Weights of a small mixture-of-experts language model, trained from scratch on English Wikipedia.
Training: a variant of SOAP for the experts, 476M tokens, 7270 steps.
Below are experts of layer 12 (counted from 0) of a mixture-of-experts language model. Rows are named router (the router's row for the expert), down (a neuron's output weights, with its number) and show model dimensions 0-191. Each number is 128 + 24 x the weight over its row's rms, rounded and kept within 0 to 255. Numbers have three digits each.
Before each expert's rows: "comes before" lists some tokens at least twice as common just after its tokens as in all text. This comes from a sample of Wikipedia text that the model never trained on. Tokens count by the router's weight.

# expert 8
comes before: "S", "A", "C", "T", "F", "R"
router:130110139112091124123146144121126135098113128130114097151109143171159124141113123077113127133109165105120174135124096157131137123155115107119149111135115167126122134120072111112124138131146164168132173157089147083149129101135185129142088092093180110140165104109125192101128134144158121142113117129175127134146143150142150135135090105147141124181116116074168170100106125142116108127085160107148114133094157122118127088109126160146171103121120154139092143149110133135103148112103110169142182100154143134139129097127147135121163133140116147095167137123174148118149149117128112157
down0:096123081139112125116114083099115103100170107146135109153173155095108097127152096141148112108165142107097074141159154114108141093137124156136127114154150099135114081118055133142121123088138111123148122114126131118122098131121100152147117124145135137123088140152196140124142137126113131169115140098137163095133105145081105162143168139136085077115142149149150137093125167135129079115095142157149123147154132098139116094112142121128119124123133165089156127145103123128157172142148090136119112152127148174135156113167095121112149165135117127154100157162100149133109118117130089118
down1:131115142120129142136118107206107151107137093117106156098115153113134122146199125168086150106138126118140144124141116160153152117131148133121130094107160142121126100130104129084128128109124147143120167160116130151134181104116160094117116059124136107136136116114121150121107136152124140125166136109119109137151161126135151157067143133165172105135101116138154183151083096143128147092125151119152142112099146109146144117147116116124141157157139127146117139105140132124107157092149124127167133094079114119116144154103143163146137154196133162076125108177133161151137139121140099170
down2:087101125136090150120124107117137127093159100094167135130150131137128138127108132128135173157173137118118127134131117111132147127133122134134157106164109167122164119134137117144131154105154122086128104146113099141160125077158130106122129125105129130111118134116108125155165146090100112143175127127143124146076155090136092102173147128128129112136149170102192108161133114113108089134146123154136128152131144138163089140137164102137128147125158115128183125127191095117152115115112121085088137099136100100102108095115149182136077121090174167117105162105142175176127137138112129112
down3:123198103125118161148136132148116148141138143120114126098138172147109149093155134146123104122106131136129148143086152087146156142140140079071120117152143150124094150120114135157134133111140123137162193121127121121144124124121135149148151111102163113102083109103099125086120102111100135079173141130130100127140118165099152150147131137123120120148152152104152120088127123124120134136107133095193176153150159118087129106091124127155126143151133137084156125155171117085074132094106115117142093129124144094142121109110129134148110140112106166085148192120126134077125131161099127122
down4:136129086127125187097108144088104107129146121111095099152114171120091091153101176181173114088116085161128196134140133129135114090119132197152116136138099124118142112142126157138140154106120129123103148101121167118158149129144097125100126093179123104168125135143147121157158119130105120155115133149126130108108103177107117148110141171133081153132123099065097116146073167135123145104144114109132118134144151131133114158155125113150149109136155118114123105145118119128114140073118141122145129114115174142143158136100138123127133128130117123151113146113120143101173084098132095134
down5:127158106070119148095108070116117149121140097117108120106104124143134102146148138111124100109156139121138134170135125148137137128124148118128106116137190140136138161162125149085145170113168105097126106120142108138099124117112162118146112144144111147074139148120138117108111120094112158109136119128114102122131143134124178130083135116137042087146069129131124087118150159137133151155136192124101173117139158146106095148124146126144171156141114138136148171138155140088140110094120121162157102124118116109058126169122112135118107128143112101121107117111138156111084127104142094108
down6:166133110148131128097044104106142141148155130096129104122153152138122143104109126130135063114083157103150163085147149110080114129148115179124171134161137111129115175099152133175167117118109166110101150096122134109148114109146154149121115136151107126098142094104160094119131139094107120116117102158122162085128076152088109111173112150070059150124127146125140118123100144109160131115154104130141128123134118115099155173156154107130113132116113114150149133132145107128096137126117151164137141137114118157117152140147116129129108100098081133142128129119102113146144150098113117103
down7:115124142141119086150162098120125097119108149145112102127095122113142135082170132153125109164119152128144149134157137103129101089128102145119132111162108138165119147130140119139114121125128102125138160113107162178141152154118088060129120118106149094165147106151143151135109113114134102105125086082144100132093142087151171146114152141172187094130161090176133131125130109124172119148132128118103134130146131151115161128119120096132125145082132170158105122100082097163111090126103142139170126117148140125112181146108119098093153103122145109127092115155146126167175101148139137092
down8:115133173091124148129108152112137137110095099104157140086142092131125161116157127142158139082125111102110118114115135140116124103145136116061109135085127120101164105135111167135111141095119131168091117127111120129156164140124158103142132099128128096128138165074133144107112140121139130136138112124117146128076204157153083104126127118097167132127160100171122116126118133135134054154131121106141118129104125121105117128112124111155113155135073156152095129103156158125131110148137132087127206137142135123088138126143147120135098156123131119101148081154153112136086126134108164089
down9:106123133156156140097085137140112144118114135100149106143135109127100128144148187115130085111128118142111112150104120155103118134091152140109076181109124106100126188105154102132070108104140120144083091121120130119141116099127143110125141113139121142128175111124154165169143129091123119119117063142105128112125167133116127094141159120153102129127138143130155120094126086173126156142109117127180134140132128082110144122127157138128085153123115161161142181112130138160128159144137123103119146104109111135133124145133125154081122089114164187135107132140145120178145156141124188091
down10:124127072093157120136103145151139120083098150113108107123082074099130075139159101122138101129104157114085145125141132111152170122104138110131134137141123120116139111137154106098158162099150111158132158137102104124123098153131101088129113139116081170132113133117107170159155148129172174101133108133123103139124112092110150144112124126147140098115144138123147095114156138158154154130126127118104103158108071129102075129167138109138102082112125156099126152132112107082119135174112097097148150115158139093158129118103162173085133124131144133150092096117142141149101166115151147135
down11:116116142141145144133157107167082105140108134150133151135108115143103132174114134125163159100152122127099129171097105113113163145183131145187100135180106131097117131114161098135121120130098088137141153143143146112125148116122171120115145108127145139133153149176103151136117181104142110158099133114135159141124135138093128136123110121127094156162151158127173131146181153133119112109135098131161165131119107112157176141107157138159107108116105083140141143113145097156142148108116142157084148093129152166145122125131137160166128136075139114153169167181150120103151084126147158124
down12:096133138128126150126118101172107117130138112126107102131101108157142090138121100099126151102154109106130140170131133107172126085117135119112135160148117097148151133110126100118114141098101161127153104107143152131167170102152138145137156145112112127116147099119116068123166140121202174157105107105122102188128129115157115168123111152130115109125131136138152128108114147136157131096180171093129171119094162157088112129137153135110103095121142173097111112152137152101120161163133137151147171084099162132124107109115098133141126147138147139153113087137164111142113131181084153133
down13:154121126194106145156124102142110149141080083159108124107140115146156092137128161094111113139158127140102133126146133126119170153123159153096177105073140092106090129138099125160131138139155102093108116132159136163153102071141136148148113094093139131133109127130140171159131121093117130127154138145166153152111118103109107121123132133133143141127131112167120169149114162187094139103172090146119102102133136130127119157128150090122130129178132138132113112123133131140118130154170141125094113103112096135058140150095081118143139132146117129067166104160139144159113130114115113122
down14:110143172137181131137120098118143099152152119116111157153114110085095142137142148139119131121159149132144130129122175140136139094112092068132117100129125113140134099161139103073115102101162118121126117114136109148128085082149130118130096162172100110106119157175153130114113147127127139139085118155058136121104097096109078136124116171131129120117151145137113165134116183147173118136101178145111116118116134133149113144140108161123150091132124139122129162087149117117098123109138128137140151135098090180101145121137153129134141132097121151152148122131157126182131064140177125106
down15:107165114122123168153100111149122145151139139076114126135094123134151107139156149151113168151116111127132172137126141128217098129150140079153132127120154124111130128162138117146122138088112139131112123149128120163114077150131112140113132119094165082103150083142086116133139125136145119113114103132115131123117116089142129151136132196104154157107128116107095096104112107103124113148094148146148107130082108102079124087075136145104132151161143119130168120122148116094144089114122109154136088119102141098162142137113135094142096175104099122157098162132135161164096146102108132144
down16:136118119131138113116150166142150165126162086118096134118133154154088125141122144136137126132080165084096122133128115121129180131120130103117118145093132146133102145133147090126100088101073127125117184121113141118158153113094138113140127162116141106150154126130123119109100109129116152097098125111133123130152175117163078124149111120199177099119144139061152101137083110083037149128121164136144124132115115123148129148144120152126108132085153140086112152140139142130142142115103131178105130136147134120108118125114142109117138124137134087112180141142178159167122142113131109130
down17:128198175110154132088123142128139113162126135145139109136143149093181165136113159128156132128142124143163120140154120100119103143122114132093109103135154138140117139132146138140114159173094063181117086137142122107116135142141096159166141132128108128150167141128141088099148112104119148131111082142165137139136125146147107116102105125130132134109128155116166196159110114159143145163140136097153112146141110139110089118128108146103103150086092120143095129053102136117125090157095149085088133104112131158152128117121138133115171134135100142164156142115116142100167106131162117133
down18:108111151155142127112142168151100139099114094114111135127116105160134145149164124160111106129154114119075091111095165124165127122121134127147143109153136107153161100195141104142126092116153132121137083071090110097094132152133068142126100127152107092126144075094140136120152166176170132102153086138110114156113126148136117100149165165081107100136159143149101117156139154136154130121131124146096128128112164139092140121147117135118125136125139101119188116111099157150144111105154129124122143125146126144132120135146116154128074141148123137116131135154111093152075123080152102162
down19:131134150109143099096130173136099139149126128098084130110127145130100138149182150106118134143127059108091133092098155170120136143146175133138143147121102151101133107115146147152156136127171131137110125117129175127134131109120105089133197072151134127153135130107102148126176147130142121104161139125169091155140123142117137077141131128127172064114149060135130128143168130110132110178152116126136152129094122139130124112122168171120117128114163096123132151136165130165105154157145130130163152157127098137126079127112120135139135136169166149121112175131106124111113152145128140134
down20:123149141139095121110122122128116095118125123081132093135137142147149137077139131193148116130145146093057129159152109166108104113130108121117109130123171102138122127143126104157168185181122137157141139148121122121152137130133127165173137168140082077126106158132126084116133156104089126118126140132157116119109142124111164116124136139160070154163116114165089127146150143107082131150129124098090148128183140163165116128120133127107109150117134144113119138145150125167136103153144153133148066143108154107118142142153120131111126139134134170109124147131132120103158178180091127154
down21:096144147150117133170118184116121118159171142100137151112101161090154155111093094154114167119103127126117097151138065153135110135133159132135113117130081125109138118082108126101134105133130114085099119125116113123113137165099067165110178149160157170092110141129117090127126115093108146112148140129098126106151128101110114114143102143117163150109105104109124096139153138125117104143081159066130118154159126120102117173178098140149086125155128134137114142143104171123129108148114100150107102117091137110136135119119125153095112152129139149118127182084113160136112110146098126138
down22:140107141093129129147094132156204110124110123123093132099131175138152144113130075114117116138129098144149159147132095121116082109134140156139126112162154131116139134068086119124124128112117160150136152137142141126173133135158126113078099087110116149111104114141160160151115134135133117161131131114137156045133154116146116105144157136131171142176162122118100142110151126144123066115136156106129119119128133142091124107145126105168152112141107110155124150143082145148096122161105125116062171148130115163105077159148122122150133159149159146103112125145121150129133113111138167104

# expert 69
comes before: "re", "o", "e", "in", "hi", "ol"
router:114113117133145113100142159138139146094117132118114117134126127162148145098149133088140191112102176098106130100139124108146128141134099102121143106080110146137139118167091092099117127110157154142107159185112135101133095138131159124144094102123222081150136117121153135080145150181129126163140128118153098162122128141143142131111125095150142117137159110088139162088092120166119109134085141111131092140091155146118094125095115153130142119138112154153108123144108138162109139132120080150109146132134131132167151116149154113115163136168116152107157135135176165116098148124109129154
down0:121127109102136128104063145123147156112120139142083173124113107109132102119076157112131110160134163105110140151153143120115152136120166167113151109099129136121153139161134107109106138136095109144147120120103106171119092132114126153134095158142128143120100099136116136128116139151111136102131156095111123157109066152105124160130113133132150191120081152094114112142107095101099133110112139140111140071137127129159126104145118090092162120136160141165147105169140105099127128156158135132163115156180137139191129123094112096138149093085136117148127118113105155149120064105137108096
down1:157117097115139075120128134133092110124143120156123132075113125089130163134152123099137111186130155131070143162155116140120122138122122120118140138139125092075073120099150117155112129095132120077153136174136109133127163182100147093179125115116111131153118144103134189125149158109109098120083104147098162104154143125154114113123119119165110143140125118140135132081134124110118114122116149120116108148134134075079130111176096117155133153143137134148109166115115126143111122144088143097151121155113177079116107152116104114126115134120091102140104129103133116116125170181150122102
down2:136112103133103122073107179153186131131151151175117146140175120126143132124135132093090130120114152132131139155136137178130149128130125108139154123121134115149135102149101120128103137123071142129089153127120129113143147118140111109095087152109140137150118121122123151101152124136143099129116109151180102123115145137159129071133157131140158122139126142076100133154116186131152116116138114172153173115109139114086102105127116121096104097130189134102093122107118162130177127123149143134133081149147148134121097127104128171178085156080121139133147107113168115139077077146113135142
down3:167128144143126129124162161134077128132146109142107117106125050130131162118113105127133153156169121095129125105120134127139152090135125134110137122074090137119133112132100121130137098125146120098114146106169089134163118133125117168138153121127131170122128165127112108141107178139148141116176183158157114157069158122140150129139127128139097088109148097074139116149173107112089184093097129123084139094126151140111127145160119127150142130140150091168130160145136151102114163120135114151131096137122137130137175137084098149166119133132131091135146114115088151116123159121096145167
down4:116183154135172110153099107148156148106119147131119188149157112132174130126118081121145127128086133175131126096131103126119124113180105134116149118123112116123181126115119124147128115099111105120102143123176127131059111101093096096137133105133111121137091140141119165147123145108121195127171110129135142157127143135161152125153131139114138145125117161120135122133118173128116132122129110122126108104144153148124128140139120103161139099116184174145135145110134121112135110103116122157160064139167081129161096153160109125115112163119129157103115130137124127220148134153123157152
down5:121138118143108123110141158091124137109170143159088093133136101113138106082131144136171134113090145162094108177136172074092110129125095132123113140143148151122092122153165079198123122100152100149100122165106136141143123152166118122123144152135147118102137111134135121100117120144145109133164155077103158170104139134070125091109139152126118113115151073128111087115113143134165139139109115157112105123117118165091122165154113120168150090139114171138141139120108170130136130131074159122114148160104137147147087122125122128092156109139132107136111114089115142152099120103133111115
down6:100063139132149108111147162153158147086176139096157081116145116136191124134104152132135114157098114094093085163099165110118134137076149105147135121133097131116137117136147162150109115122168130119110138095179100119145139095104132096120151115144136146125181149128095156127138119132120128076110106140110133081126126137108115102154135144145144104175105110179146109103182133103154126135138145156095106141124123142125125095132107154158089117140121136082129132098111140112114114121150137194111116106156133154124108178151103144107127090138103127109111101140122161126124112109138156144
down7:128162169141136121156116120095105163132138111116114109098162100094136124155117098129094189141103097122177121080134155131152128093133156124149131156116122136143134137136130118129123167121116079156109143134151122113119146147083070148132119157117132100088157101086132147125120114160149122087113150129183131134144150116132155167152127117094159120137152161134107139111083063119132130124157127149183150146123133119131193156132152141098136102072139110127125144094144120117107108107117096161099128125131096103108115122118162119076151125106177098118120166126130154118129134091128153120
down8:123145131129174122146172129067154133132140105123097148114133094105128116106131120130163173109181093092094177160111118150155108114153169142137081118128122173139148087136125139139115134153135111121069123154150145137128199103113137131145141122095108144101137152132130102161113141117147110124145109131164144116172106132152128134107137083123110115110114138091091126114123100151176150152064150114151135111137141109131143137123160133125134122130119105059086115125163145171115107148129156124160190151116129132104133147121146163153162149105136152138146105129139149108122163160140141122
down9:114100139134069131106149117147159146113137161117103147097134149150157100123139125133138133150128208121122163127105105110133124140120116106154147117168144130131067107157149113127182165143146100115107102093109141092133086169110175151098124105082110087120094123150104091122116127173101135161116141118135159127131080108105142103124124138144080135119115142154080106140110099118106144126122165106127123136116095129104118167113153126156133151165112097123126131161131134136124133069108155173159146150090114143147148143101119162124103095140180106154164144103127144107132117108110132132
down10:113169133121120112097101079147128161132089112132087132125135136144141139093150103150150150100158115078133146126125117117097162119104149150175129117132152125116134122121084105128137145105174104106128116135157161158127137129114076070137126129130108136104114145129129146154119123125115174105153148127108148124103131135105079143143183134110075170180156100120120115084161112168123119137104145086149185142171113141100154121100155116114122137139123115127123122146109124091151118188158176146139120164125107185136154141136125110123135111138112130138101144090123169090103164115127147138
down11:116125119134146142129122148119096152119062124125123161170104164101059078123173119112107127115127156101116170154166087162165124136136110128135107113107164119162109161119093108138154156121084136147150142104161179122141112119105095097145099146155124164128109112147106139132113134145100135127113075133142092097143122151111140067131145089081117087126104122075144123105154143084136143161118127166143104110104081126145113134099097132154115153124139149118143110096106150122114130124135148115118108134112163126118108091118137124147154128110125131123129120123119086130102076124134135073
down12:147131129158128166152099138142144063121149133110099167159133156112136123118163124163132182074145128101110086135109115078123129152127126146139081107070131089172132096134144145105109161117064102114105135103118137146124119144126141140127104138138151125136076164104170165120094139120147154135159139119090103081100151139143171112168109122136152164132138159162130146137115130126109135181114121122116078170143114137103133108132139156136118138128137171133118152118121128090112132141132099120136113101138113132156116112111143133165158105143163122162115127080134131155111146153178128100
down13:122117139146120154137103152145136102143139150131137137168122115121120153120082123184132146116136108133129111122108135168133138123102115165157177087157136141091082105131151080095150129104127139138161148121113120123106135093119156073136107109126146134095142106112135118125142122100148095088160183134137169145139168122110127116116120119139086119118158175117149121149153130080150166069133119125103131146175119099141055139115107147110131120101164080092126150110102108124150128114120132119085132138132171136121105114131162119111199143139145158124119136142138086148166153112146144158
down14:097137141085129163137108154119131137161168129110136156148141129121133154100178128131150169092119116125110104144120150129083143135123117144181191108158098116115144129101149136110168156111088155110123129112158172107152130131147149146113127140139133142160120134126142128133181145131120133120183118187101097118107143146129126145120095139094073162109166155153107170159134141149136115160144175128126139139105102143127147102089121099127147158143150131104112136107127140144112139138152119112086162111161143116141120206139169093153087109089143112112142150120171138131152105123138128164
down15:151121125122151103133090125169152170142158099161148126142140134111167079131155133110105156163110102132130087109189130131164136149098161109106138135132090104114143126133156136130135121075128109155119098092131120143123139147123123109101093147162145130115153160128122105172117098108162117153140135101136148172107156117117147116114138108142140139174096130127096133110121087141128107119094162110146142131158137111132141095110142109167082108104110070118131161126165135121145098115140108123151172133088129195152080128125154179138128137119138126161084104187125133134162142124130155106
down16:134127139104131150149116120083149126124130138131114185117100106090121157132132116122077115113050128116114130118107112110091129096116112092136075127128129160147146132093121146163154130095129139103125125132158123137114170112120157101147179101104131136080112140124176107136173127140120102169132110131133187178114139121147164174089133121113136130153135141147131107142126139134140137105158110096134126110096113154121166100128146101113144123126107098158150128119178110120101101153144151174163105116104133144092063140128147129154143082074102171162127121112125141148137139140149138109
down17:128144166096174124154150139150128133142135153142126145167091100082137142111085138110159138129126142149141155127152149136107141136117122134202092151130142077134146143110143163149176097138106142141136144129128177146060161083131141146120075128147133147131167168095126139178150127107125120145113156093113108093141139120150132156097107105129114092130132152105126113121114126090103165116170173120112098147177164135120144092142134139097112104153153130141105139120135134137067123140118114117104132126102147135136172137108093131113133074125111110145140145109169124134153141118131115080
down18:134136121176092123100127129144171145158136135141110107126155118130135110120132088094174124115134150121136124117177150113145145148145145141116146160135095147084146134095131120119120142137128111128131152128127143098087108089106103114138188169153072104116148139147096120149129104147151151132111098126142153120129118156106162119157133109081092147100142127138139092150164109129162084097143190090133168128128171119146149127121122141098146109114112166097180132152158157167137131143130129100143161137099129167113116127125125145172112123118095100177112057140092144169142117121133108153
down19:119146097084130131116112150076132095134123103127119138120097150109106115102134108119096145107129108112108120112125147099145092082125124110134112133151180131115122110116150138077090166182109089118185111156115149139145131139146112167117135098108106147122131123117160130135115129133121149143167183118155141114106147121085105150123120110115110136150138121163135096136130116115124174106145114123095137119171170127116157105139120099121175163145142096131120114110111127129184128132178126142115142113172142111103122120169131139153051163120105143069134138122085116114065145167125132110
down20:125143192132103165171125113091146124121173124132113121094131123157201099127117149182120103089132103128135081136158079119088128112135118155105138130098140085114150156092128128093107165169113096164147148156112115121119096107130156116134143093134143110118111095122122120182123130142131168128116179161150096135128120098131114089131077157131125139149105112090159138138109113139137123105126122077116120123164091141115130099178156107143127101139149126137111158140120143107156128099116088110173141125152128128095134153145090161126117120122117125147115117088114113124099118087156121114
down21:094157144141103139153162162107142143087118128126109114142120063181138106125138148113133174152130077129084130099095140090155110141150075121155136136106122140093120146148114111162124099114114136104143051131131103092123138123118152101136135104087143137112120139136136175122105139155084114122102151128123129153141121159183129144129136136152172089165120136133129107108126167116159140116153131145090109135085140165109134069130133116151118107113140104172107112143120108105087096110119134080106165109146144119113086145162124126110128117094152126135079136112089112137118141132154148133
down22:169092156156113139137164125096156118143128127132118163085110130089149154091140121153163152127147134119147128126093122133122100135112119106152132106128155142158122104140095133134093141112085120135123118128118108128089076151109118102112197090145135096150099064158150094143104093162128104104148120092132144120134081124133138133128131133123121159114123142135151160138069185127156110149131153114157131132107124112087169134143104117125137129127065125093142163097163118117159185105142164118117139124107144106131117127179122070139122108153137150132118073155136123138152106123136104119

# expert 99
comes before: "er", " century", " of", "ough", " place", "-"
router:133102103099140119127145148125149134099103119104146121125093145141130147100150139127106117121156143116116177125142122132131133114170161104145147121105104149163156126133077105088119099122161134143140124129084165093163104166121132105131146146110176092150138084117120119119135116155142129171150127096138138110136137153144164137107144121165155118114120092130157164119130110155126105136100144128143096177138167173136124113105104134114185131123106122180074102153094068130119159113120129177182140095162103091142155114133184115092139114144079141112130135157135167128144130124109159128
down0:140124107093132158139136123137109106147149137093067105083174123112087127110091128172167133138133138130128123159118081120156074144123133147116121133101131086109134161160153142166129122134134105123149104149102095116143131082153132144163111152139119146114161150132140133161113137122138143112113135143147081129140134131111131160119134083083125088130132104096152132094151114135116095162165121129109169145142111129131126151091064097155141162154162132121155121112113163144086153159149117136157141173145119160120155172109188148156150124116110145145134157108110186131115169116118124112
down1:099134100165107118118151121144135093112084088140117129157120110107120099109151153109121094137117093123180155141147116117179109136127100090112120118134110149102139081211163139095069143129091145151122131111166125102143133123142166145108111118124111164128113141157140120144135090147140121116120160127149112099150105093123101153115124127117124128126150093118126133101173163200149124116104127129145142101131145145114104127128107100200158128106138099126138110107114126134151112034118122120106150165138104140130105117138145158118150112111145168148128137099123105138165144154128123143
down2:133159093093150126125146136108125156105123133102136133119136143085120129126142052128151127159137111126116127096112134152157138130172132129088093144131136153138166135129110083118157123104139115096109131082138095162160158129105122097081092086152098116154125125115109147130159118129137103102151115108136142101157081120122110083104152166143114130157087165165137136113120124154135112141132161115100138159104108131149143186108156151139120126114091157122076129134135121113095105115126083190125146107114075080147143127078144100150108170114125142177132114110118105141109109115132118107
down3:145158147124094097135123075115166115123136144112139139119120153117171123158110110120116084133138083092117139125098137125162157105107140148108148115133154103118163089121136146114092144096145108104084119118102164101174100138158181145123124144155120082124100150159137144142147165152122101149088131197127100121127120156093169150091120157127136109094102112124156108123151126163153130139144140173122129099103118133149127097150122145152111116150133112171198147149123143093120142162155118099119129137161130105099160142120077143096137102149151115108125123093160149105121161137106149145
down4:116120161136139151130161148109131118122138118139133134119178104172101121108142145094101103116161110119117131143125142131122093116113147123157111118072134113122125115108062172150092100161111121144124178135144155144142117139130159121122169146114150125132108140113109098132124111133101093156125151138119130105119142132115150135169111066138150159162134150148112115129160108155106143113080125111109098193173109160102103136145163098065148149146098120123164104104152141097173126083144116177154163111132126124129140168119131101102144141115152174115128158129137104116135071159154155128
down5:144120121120091113174114127105136092134067141121160121111148188098164111146110102108078133127137166141159142110102122133088117150122137082137146137127104148121168157127152109122110169128135137100153148136135133123117114133131065099144094161126084096132127127108139103156141114095101103114137128099078140131095121129159105113116156132150160153135120112115147147106119150117142110141114100146142055129140149167145116111087080078124127123152113120139169080143148120170094132110102098119105091145137117143136126124131127096153132114106122142126111163116113125086103112109194140094
down6:132135136125165151160095116087105117166128099178148141158109154119086191081121153119076124126093118131159080113120134126127117121135150156158132131144119156154142141144118143133144124143148094146148124140139130157138156110083143132132137138149169181107140107137096120135113133125129100113124160151132110091104097156095123106164083157119177116119136113120175136104109136141118132099129147119100126107195095120136154131113129151183095170143103143153098119132135156158110176153136150137132134169126079106135153130145129139114165121081117130144141125144067094162121096126130120126
down7:112145130102127106151142143143141095147116119127172119123115131113137111148135132176132110102168102107130105167124171135146120158153105159165145116156119117140124123169116143130102119169178162125105147161128069114112121100163116154126130130136135090109108110174145068128156172148134136082106117159150115099129116145082125193113132114111106139128114132119160088176117167112176146152129100135127162123117116105129130127150123112137131177130098169164115162140108135118123125128122107095117154141119122139175157124126122172146166121132104153090115114141114117133093142108195146080
down8:123118153155134134090143098111149101077122165132065173115125136117149129112131123088101078101116153148112082138157123099189148141122124165124129148102139093153130108109114118098101117141117167097134127113105107107153077120112138069100100140128099158143111096116169113175131091094137151085112144100125110162139101098117137146106135157137155140140156128115149140145121170146148162107158135134137143136106107106147143119114098146158111131161109161111130132125157131119119123113151157083170085112139139128120159118138088134145142124085133129104088084142137115162147077142111121127
down9:136121134106150112133104127121143147120106145103082121151127062156124083095129120148092101110146144148115119132102098113138103107180154190146112126115105127125147126111130087115112161084139099162151122117101123072180170167119140184125136141109125104112146136081155111149116122149150141140117164106158135129157097131089118129146125126136149168106112160127165134116174132152139092115154155138096148122142127146091149139106137152100123126117148098128171113139150091160114144121123101167132117126105091096110117111160142079140146096133146148173142100112158117127096170132164126149
down10:132099120101168152124172151117196134117141103161111121149124135149145158113165109151155135156146138109114129104115123116124153121115123104130127175121117124123139120150107103142097111143165128162166136124107131097141135127118113149134116113143105111124136137174149142102138095119065106152095130152095101154143188137138135117123128130123105161110125066121150132099154135081096153132092173125110131118189110124133132116091185175087121098110126157113108097140149139134153153118119126125102138116150123062095090148143138131134143106110089163167116167136158121116109092163138123160
down11:139153122142115149093132127115162119154136113155104150151115168157090111119118113134156133120108146109097094141133145120123105097147116136105156178081131145116105101125107112111166141142151126144128113150118129183132166135128103111114117094142130130183124112128119138137121098145104107160117160111130131117114132185150144082160134166127136093173148117116156137145113142123097169079127120120117139132076118102094093091103159125125112134148158142152145148157082124158157131121158125100074082142121109145166103151119124121097114101120130139072099130139143184113127127140171174072
down12:144169116144127080170104115150177139117126103143125127145092159121140176126109117137137147138131111121161108128138133074133135106089130121093128112123147122164177123089152190109121099161103159120175140147141149225162116103174148145096149134122147175160123120137094138147167140092111137121130095118113141188145140118145147144136136134149117145163116130141123145187160124159073120132171148117122136106145120153132138156085149133164120120133140154152154131130117145112123135134131125112091123143097141137135123121125143132146118099128163153124148113133125130142141158076158163138
down13:104152130083132164123107201127121117098139102159122122110097145178115142095134121095155130139130138072138126091123161138176156157134107125143135148105131095145123108128103135141152134158096107129133090135094141110114127108150127174094160116094151172120150132167099133110147128124165104158153103127157142121098079146128150124068143142125129137096135133149135127077089126136102116158126129169145123140120083124151104136170105146144100137121148149096139082124145137121144060143118146105151119139114118096157105097147101118112112159140117142164103140164171154133139142126135110086
down14:089127134134112126139134113137173124110151115131129067111145142095080114125089162086114092078138152163144155136144131110131125160130141114115131125107110149089143139162108094185159133132157130138151159127127083122140129115142124082147154121115124107160152111177141166125071105148153132146121172116126126117142098121110134093112128104170131123138126188135136119141181135064122089172079140148152132139138108115133124113121148101090087098089108128122139127121118132090125156115130121135110096098129108127159174155138100099119168159110130142139123173160113132134127127101136141095
down15:145151108152105123127078115124137110131108153130133116076115117182073135113111177137126165103118121087171174099174140145123148086122185105147089071122091122141121105133113118174104102105136112130144144142128147159123107066117149141122143116121146127113164102152169093133122130125123113141139155163128123096089121113151141146107131110145170101144144138135130181130136142145137149114156141130139146123140143155094145154111163124175128124103126140140118162140147134132117107114139089123108122174083125107117152164124124134125104114166103111140144125136143142062165166164120159148
down16:120149115147168165151168113115126111120148141158144138122099132104174080129122122158107116099143146137136097152089153134107155133168117171131078123146139137156163168129114141156142167132115172144140139124117119133138156119099081115110144089103130119129124130115100115136140131163159128176142150103098088138171125142144150176128142171132111075104101094125094184106118104149097142138155100095146128103161139133143136134115107148141123125131114097119151123141143139141154155118175159105164153107118104092100160133131154146139170143125139174112127143118200180125111157128111121138
down17:130188116141143113112106126158149159139147140149135104093146134143149166134112093108108154128159119143101126090123109116144145184099131099109125144122128160088115144084142164116147203063084126154099140127128132153101141124117144157141140177082123144127111116097117149150158160103133118149169095094125170112113099120122104132083129136146099136099132125135167142141173148088118130082157104119170100109125141094102131120156123110157108108167115154108134154139138126171153141114133102139170098158116163127133123124125109134150094133116140143132105130166115158146124111117090126167
down18:132095089131108135198111146138153141130141167159126144143100142142100113123158119167119125098171143099092142089140098130159127141154075124130115148143131202094121147076113132182115170115173109130121118113148150147131160118145115105086122139140171119098126113079169120125133151141147149150132132110112115091131117114131082104144095114129160136143141104167105114171150127130116132141088112129149101123157111136139122135144148121119142138112160124140146102177129112159107152108134120141173128122161131147164158120137127207145136126116153120149126078118113150123132109124150177117
down19:084118114142125147127182118111138151078153134131169164134075115108156145100127130131161133150132158160125143132098122135116107108133192178151133112105140191115102157145154131156125098117099127137110107129142142123106146144106162140133117147122103129114137119124116155161136086132106112147101115120122140180126113107135096116122193093093123137118152120116125103110114151193171130100117082163128093143159143106124189115121120103094107123152170127110100116139133129151119124127115133147106147118134109144166113123139109175095071155138156109122097128085139159140145145112091141122
down20:106122126090113136120091117152132125128142151140145109103120140123141125123155174112142131138116142104149118097142120129136123093135136105128074147132168130093119123107140108099142126101124092111125111131109111115101155160151124160143133134140099129136159148105116143136085153101069169162199143131130142089113124106153104130126119155106162137164082153114106167134175134095117152102120107103139167159141148182173168171123169187120093129088157148148105141182117153142142111125173159134135134145130135162116122125086127126107110123122135128131131153101107103099142130162089179149
down21:162169124131139142109121130155129198122146120184125100135136158090130108123125161115114134080157106140071173101150125156125178122172099136128129102113145136108137117116135090145147137134099153138148154111125140108153099095140124128125126129102160097122165128133102121134102083097138107137133127105127143163081102087103123101152157119156139150118168126119132120146112133093113123117137151123121134154165155125127132126191151130134076141140070102117136154131127115135106137148121109103096134129162123122159107133088109095150170099173135119092113092121154149130106061143091105103
down22:117128144112106159130123117101114138141117147136119143149117108129151155126126105190098136161110135131162148099087103097124108118144161144137134129146048154085096120136121121151127154130107124115168120115103191154152125138096137161121153144133135158153110102128147108160086156129111114151104079182118154112063130144125111120107160127116134106125068109111172118151111144116129141151101120122115108071177136155139169154131134091112145095151160119102106121094147126144075097154152129101130132128128124080107151130144131094073149131141095147130129115101120125122124102132130119107